From a checkpoint of a small mixture-of-experts model trained on Wikipedia: 96 SiLU neurons an expert, a softmax router.
Below are experts of layer 5 (counted from 0) of a mixture-of-experts language model. Rows are named router (the router's row for the expert), down (a neuron's output weights, with its number) and show model dimensions 128-191. Each number is 500 + 40 x the weight over its row's rms, rounded and kept within 0 to 999. Numbers have three digits each.
Before each expert's rows: a language model's description of what the expert responds to. This comes from a sample of Wikipedia text that the model never trained on.

# expert 18
What it handles: Nouns for creative works and media such as film, album, video, guitar, novel, and award terms like Best Feature, pre-production.
router:446542538418502492559501607562524519501526465543472514532475414506560444510471521598510541537440497519478507500526546469485457520522563504464487507549529502455422528460456533532556532627488477
down0:521515517485518462482461535515489469573479445534455477554497498544541526472475447508613458476513445468444539493527517558471431417514495532516530477456508449493423490500467518486477561613492469
down1:488480506454515528479448481557502536432462448516500515552583463532521537518522450573482434481409471488529499484526537457481486569581584440485510498465524483516429434507448454504454524486577488
down2:442460519438537577437504575461472511454462382505526499381531481538472556531473526599446491533498482576451445487603494484485485532516473463471471575484499484508527490530494516457554461521487522
down3:612441461457485538513641499454471439421496487506520468514438479517497503530518491455465510507514472530493491536429509501521472510454522510470467563538533532547537506468504518549468446533538490
down4:499540572549511519505457542510533487522483505479533469482538511501534455484502492535541388456493546477531578411478511509542550509489501498530545484517502516463516528528423549485534464432497478
down5:528477444503451514500432442459537507556509484491519532522511479491579500469501440463524596488496472501488507514509526451485523501472422465547564481459481540458489435532498556529551484580479512
down6:433490481481518508523485487602498529518510505537440476527512529549442456499429548492452463552501427489547540449598557511557551542534384505441472531456460534528487547462576469466468551483493512
down7:516500519434546540528549465484482548529484500548458433513539413498567429451508528420491483577509526515477495566491454506528524526489521440434511491510492455488495511463575531481492497529489388
down8:531469527531497400435580538478452509523515485507536573449540478467440494478519567523481486455569434472484524479437565483499565509494517537474496508501503505502506496587564513535496444464504540
down9:534506485478462592387503504464509507560503519530441448439568469482526524432516469491446527510538504523522500454521511467474541446552422501521500443505490531509490461513530457490503488469536511
down10:455510447627463452466419444573490502457477547526439506492490473499499542450464508526517519473502526523487452501509579501541509555449481490465507499495514436453493549501465556530501525557493552
down11:430555502483478480497432568466463518531523534449404512521516457499500460574495483504585408573534531448420565450538522576555432480510503460501510546518504540499476477533479534430527561466510471
down12:471503483494464439557410421459481474499559516470493509432489511479457502495492547445574472437486541534461505497469461507397540506524445405518503562532491529513559441546513516465408492469518541
down13:483420478440532486523487504497544421531467559435515503450485512464477510440530481495419493521523494505474481470498486523506528555495465508539489521544545477571525463492484531497484463467467562
down14:612507446579430436484512483512522514543475497447495411521508422545482487483552498491472520601509465470562529480478459481493464460491473537532447540477468518477502384484458483467520449528514502
down15:443489492495508469494544475483528496506565501461468532501515539484504494451446492507478505471482538565545529540438517493505550561526473555496493546480528538571539499475520467507527511492501458
down16:509445530445499495537442529551480519486548473543503537524530565484455460611412530535405497491512471466514527543490503519464584535523502469518568518546558540458449525497518521435465521578468468
down17:482619431478477578519508443510452489480465502537479511439509509507433505496518490553573556408505519506521537497550566473513464542491499446462507520453471529436517564515455519566434505497492551
down18:486514549468524532524416485417587527552488486487433482485474482482545509469561504453515547479552518563538508524467462456518525514484475494452460513506486450433532506427498471558502470509570544
down19:619495482505517484494460540485455579473531510452507490509444540513426565452540532468520535454554453503542492540428513518506588446441506518485425464421506480495475515469500448473418499487485544
down20:479487506484557620504586480460527603519538498436510546506556558480537548490508529475530493499501461482497567524458469492513554464531417487480532495523466475609513417551507540482520469512555521
down21:453512506469503500501410502508515455480459446523554435359574565496501481458553477503492542489416550467508440585529504529452464528464544494531490540524554481566493535452482543549542541556452438
down22:508411412485518405442448501575509481509496478528504488467485558493498578478554464512507489525467464433469491507503548525488462496533490565439505618501549473512515575576516537448466594556472509
down23:515536501536534531508461550530562434510514458473525484525536536553457447464529495493501498536510494557485529435481423478507532518515427498511513494541468559550556538485455515429517481471442549
down24:501526513503507507513522493462532462525460566568525566503452521541547504505478483498477561472470548471440419498502516502462539482437526563477489440461450508472542534487597512529532614458488524
down25:523492542564487529578511421447581485497526478482523455520489498461480423497555582533522543517541485541527480493544481463458529488548549499553569493593522514587498437506491512490503519544528420
down26:488518476495502487391605494422451489510551448545493515455550460523528485479528478525527470485408523455554499575441425461517506486473503537475463498492523524477518496585524480419474492522532469
down27:487465588522488584513438448535502572493493545588540485495494472474452442546495528459533495528459529550520502484512569465480443581486521567486501488425490484524529520460508500500543528532525531
down28:522515493538466456472518451535540520471484519484442528576592472472539553536515547439571548432429531501478516524484518528479456512524542459475516418542513454517465499498519498504477533502532469
down29:508501512541482511493520504548487490546488440456483533542509511526511539472508468460541515490474516505533531514523415500511499514497533533514432406523411489469484610472534508522469479504486531
down30:467495467477540549521514538407495489479514503541466559447498493500530460580517559521491483483489511523475447542555516445437508502485478419502528526507515503504579535479502449532494483477498419
down31:501472564471529386492518433489422518547397469523494488498459497485528453498413467503549494533515521558447481457544461557506485489499524528482487501504516462630530489503495451526542505510507520
down32:593473478456444455483526587493492486537440529576541516473582462495466482439541513537558475481500485492553538527541511461539501565487498476561489454485511492541581447487535409522439510412449516
down33:550446501433503420465511455521506508500512505511439519500454405565530539470485463501455500524554528508540561501547518488531470489512580545499499492510542515540483496480532447543535395528508514
down34:517540545504443465513561511506517549420547518424472432534493498575486531610565536412513467439526523466487497579549499484515467551506538429502596511472532510552448515476439487550473500471567543
down35:501498546492525505406533529517487555493511500451521561502512517489482475502503559446513479463488502518421491535460473509515485471557580467588431514486490545501551514486544554544607489378472582
down36:503500509496543460449497544520534547469474480561577482553553528519477573483436540495513509484417440469559507488514492475457528442524443473531491458586504475477506481524499465538453527485556561
down37:544504488492560507508501481581512491413486476516446544541502432509450465385483421441501455486465566484540517551516487505545552504537548498481510445405482547512512520469506469496548521527417389
down38:511459491535534473530481615474500449516491492455579501454490501561513485511461502488473553475480454506501510490605506539436491446547525471503453508516457556495520453561477519564482413464534415
down39:536515460498459493497555480494520535504517483475534589484535543501456474502501522512550511483570399521498508555442409483486568522438504507463572544500508469468460456469497455477519427512512492
down40:483512494596537475529493501508493537535478512494485484471518519453490524514508514529488480526482477554503487509466532511494475529468504558465591529466532478571526569519497507512486541451509555
down41:498547522530521533537525414416500501534522482473534501537445465494508451483489433484433492530447477543482461472518502502492481539542433466567409428454509509489478454573518504559513479485494529
down42:475466529497593507556525500540436488503488494486482493523517464478544507533553470580557422486528424482498448511459536578492552545540482464447520471486495508568411485468517480482504533506538443
down43:548509531520492448531513533579462450508487503481472486493506515447528506551445488508450574545512526498546576456532468427471509528479502483528457466466476485560499492517466557502460544531455518
down44:477496493535531418458422505570543509461504561521445460563545476562505465519565552550432399445538536483564540471511451487482525477490494525452427426495538516480533481516522554512461465482554481
down45:582457458553435505430533431521555486521458554487411510554463551524475473490557547560547437536530546487460508495462521456517458514502473576556497489501520539462458462523456507514534504526440421
down46:518521491479501434489522494621532450525492488450575485518473442500492467518463502409531545500548448521485517503520541472571526544466566523500601479523537493564457613467553481524478536445467492
down47:521528493551596552525453488507436510501504520564482537444490429434537414485490509526494486443504548456460474512468532488522509487518500452461528506528606543437582476509500531510566535556457486
down48:527488469433482576598572499520500518482502483444484521502488551512509522496486450501442565477527392528535517575495428500502496431510460517517492540507454487479549454558448532471480402487455516
down49:486563476582476527473469481524476436493509410566505453455511561474615537498502564515462488468513573555463455521456432506481426484509454490468506512513518471523507545545481449458532426465514478
down50:545576514439522467468467530503515578571516409486482493444447474478455494527492470521521462520578466486494586476437425476513485531500454482513491536503459492480470400493591526498504506533488515
down51:530548513447529579485497515557549486548467456486558555475489530458517501541519491521504545435513501538412519521460528514403540515509530508509491507530441505550508455430500450533501531463580473
down52:448444523487441506446520494428551520509523449397508463494493576491472485540483464493513464473502546590554423450488453469436474407468472492483466493540515502499469467517516609418515441483553482
down53:477512557523521479506446470489433554510439522506489513458444493529560514521486487411464466471531504526485496581496561517500525525488460493516474510548455473484499506539533482551471494516460484
down54:451412480536477531469524502455464408470533494479476477508424446524496512525530471536502450519529475550498502549491520476470510536540404448500538552529522566504538503453583460518495565505528559
down55:533468475442499504515504510555486458446440469555473429503491569506470539540487490473527578491466493449490499472562484462521472605547504504488545520529535431474469486491459565464455491506537434
down56:442512502516458496467476500405504475529515460475502445404513545540526544424537521516513510513522424538558462484554467497534500480528486458471491584484509449520487487477490492546537510549401449
down57:451470473532455502527483531478508485517531537490502520492516476407521466460462494547568471497485519431520532542493548483463455469442505518502479482529519551486524486497453488526495504480560530
down58:501458460488510420469509465516490491515471460480498494569468528497495490526544469445526444575450567473512484420545526538496459554438552506427474485539482514493518474502522504490503554544533461
down59:567509488493530551504464580540493523542519473536493434457536480542520471425514449470616437509517489465552526518471504502516478462527546474548439538573444469506510472585521552503545577524452524
down60:466478476517502500506455469491461483469549454514570536519503480524489485515518494507481502451540484563468520541512509534476488503481587490508532481446530407497547547536510490474521535463519422
down61:493530451487476489491480525553509510584455488506510409511505476440494534487554511540491535509565476419471438512484524545519498471459378526474427486516514469480523484560490494473483541535483546
down62:481541450473524578509461512513577487499435464515552487477483537498516531521533467538452463520492509454509443499546552463515541557485496492581480495534483464416462489525471428519565518481486538
down63:467467512511501586494540487470411507509533439513462481513490546522499440523509529560500563620519499490546507449473511514472580449531520518567539532480497535528498500535468403442484553516400518
down64:508601501474518515483455481541505407464564525445516519446487509445448512478561474491550497515516538464461468427542520537513504520476529521485546476457435483462438520482487518421557460526466521
down65:500524453540544478527505558506483493396483551482466504499482449504494513485536456445450477468551519469549473535535591497456522550507533478495544492497564481481517497531439520514549439482453527
down66:467612455581517455499494464512487523478577582479449493476482489520472552471495458469437525536481541474471499478558464526434497425531509480484447467529517518503483466413516490465437522496591523
down67:480503534488478461462456542501445422507473596489503556469524534570477477524499499459426538656508470453498501510507508502507465512442434567445491467579483561491504519548458550510565537509489529
down68:430527522518493569477509537547549497506503498533516491493468467526509438472499504513492403437434432463489438461500583546423558478500501531523493551559470538508504568453480470436547533531405450
down69:494511593451543545490515563501519526522503508501524517576484489530554488541504544461463501577421483556520501517561506448567560470454441476488552510520547552505486516539505556473518567516532476
down70:586457548482499519524484501505517510501484442540551468511531456424469468497472468517502510476501470429531504491471474525492449424530482492490486461490506490516473439439549564509509508451583441
down71:503465546431480455463557489584511528473529532527530537488478527527500435525593523457439559407535458520507493458519539510530538479452445398497509419475458436431589532518530543483491498412571509
down72:512508457445414525540535612550555503550496511493507513486553606507442481431498444512530508533533502430469517462452509520486513514512477496502575484421436446508499549524472551512496461485548495
down73:477543490470489518559557472504473486473473477510549454502509484477535539545535521529533569476468549512476555438513531479572518405439495511489535554456448494458520495550504474489477474571458473
down74:523432491532493487522476532433527568515536515464502517541526547492568574579462518563470495513437595570511505553501487539521480504474561491540490544469493502451527494462526479538483528491579556
down75:521507524443532492449459497559448566503521539442533501535486522534529560506525454507439513483440458424456518528522551532502436537478505482538471476520522457511530458579536434505560468504439501
down76:492551512532448560596500600538499497493521485516421489422456562471522434552476485571557434507516486510555467463464431588507532510577451462488547597451579497517513473489476525454470480439471552
down77:462476434469511515537473486463481474502498537447592520517487479446489583414522530489498564463449452421487546474470429551503432448575524539468481578541528519537495507446469495536515471440479503
down78:484516499505574540513453524505436512514561526515495547457582479448553513520454511503534423569547468496507482520470519467480465518522468504550500493444498489483456507453569487503503574446508574
down79:496568563535488594495521418503484458499464475457519477537632475540512482502539428471478560465505554595515469433523530531522477471460519495496464435495514460597589507522471487541453495449507512
down80:549448495511552509512464530507497480517473519487520465489484579493536595481469487539560478414537457514483497491508481518564549507521484535534482540456447496459449488470526465495421501521473504
down81:536483517507461442459484521515521456489427520490481426492568494517456561497505522554489532494568505574446499528495523547488550522497502552560543463586540517483507485514458499466464493452433528
down82:475519430498495411479557526517456527445527429536591489477428471479527513454482514471456503464572437473530373529484537487519523554507473518523550416495560493495475502483554447538445528488447455
down83:485506436473460597534538543577429426492531507559528588509496553484418472510489518532451518494470506522486457621457496502603464532468480477550488451517480461547515543465501485553528466484566476
down84:502435460565484438506538539479447554497516499429515520457481454478511559493418502501466539517448520527548507548519441433484499463487489557458444533444524534468533479508503440497492479478460431
down85:500535544487538485453467457494540486504550576546485536508503498481478458467533568585450517439443546543531493501567508532496478475493445535580473520569532507562516604493566491474453522510498499
down86:488521554529509484534573521490542469463512376512531489459493515583537499530532505552541504544476457526468511494514516492485543496500526438515567484511515574516515508505458484504520516543491506
down87:508407522483504418457517551546486502536475560467523489523448544519570485499519530554458514489499488518486516432472465542471499525575573471515542579507428467559511533560523550454481553535469481
down88:523566522503507527521518498459429519419481568541454548530465528570501545557541493445470523562627571477483489522477515532551538494521523502565542511509546536509443471531483496480463395468487510
down89:534431502483488404451492512445535461531491564503507572522412519560469511516477415529503451513508466444471461495500492495570445517521511518521548580524499525476477495487486465502540587528470516
down90:414554499554525473493526470477508491461515475509491451527503522447474487522541468439501503518518524466500448456488488453611510469498523458540539497509482548557490544525512426581498570528544501
down91:402516568483478433493530487487485401464558481459512505478494487484493461537441574413488521497524451514473498494470470508544503488550526447458448457569479439418471520506540522507437514544487515
down92:508465502456500414499494479474538511470476515469556614475414497487525504619474504458463543530485496514475468491497415511476460534434532518407507434577511470541550486504511507445539473499481521
down93:488548513547529524534490530487470457515468528531441518473487492505503506529504503428546587473453488473428508499495573527571477446521467486490567568467572519521489491439485468512463434527472556
down94:492496527546494507461435460437508523506480530496485516544519561464507459502522495467518420505488561489450521480580452493514397513552498449533510500477573529487476537478550462536528518481509455
down95:488407483495507502486537463456565517529486459544461468535418492476449489556434487443517526535555521577487400535569518561517451468527526476567573480479498560507480514501474592467492492524504484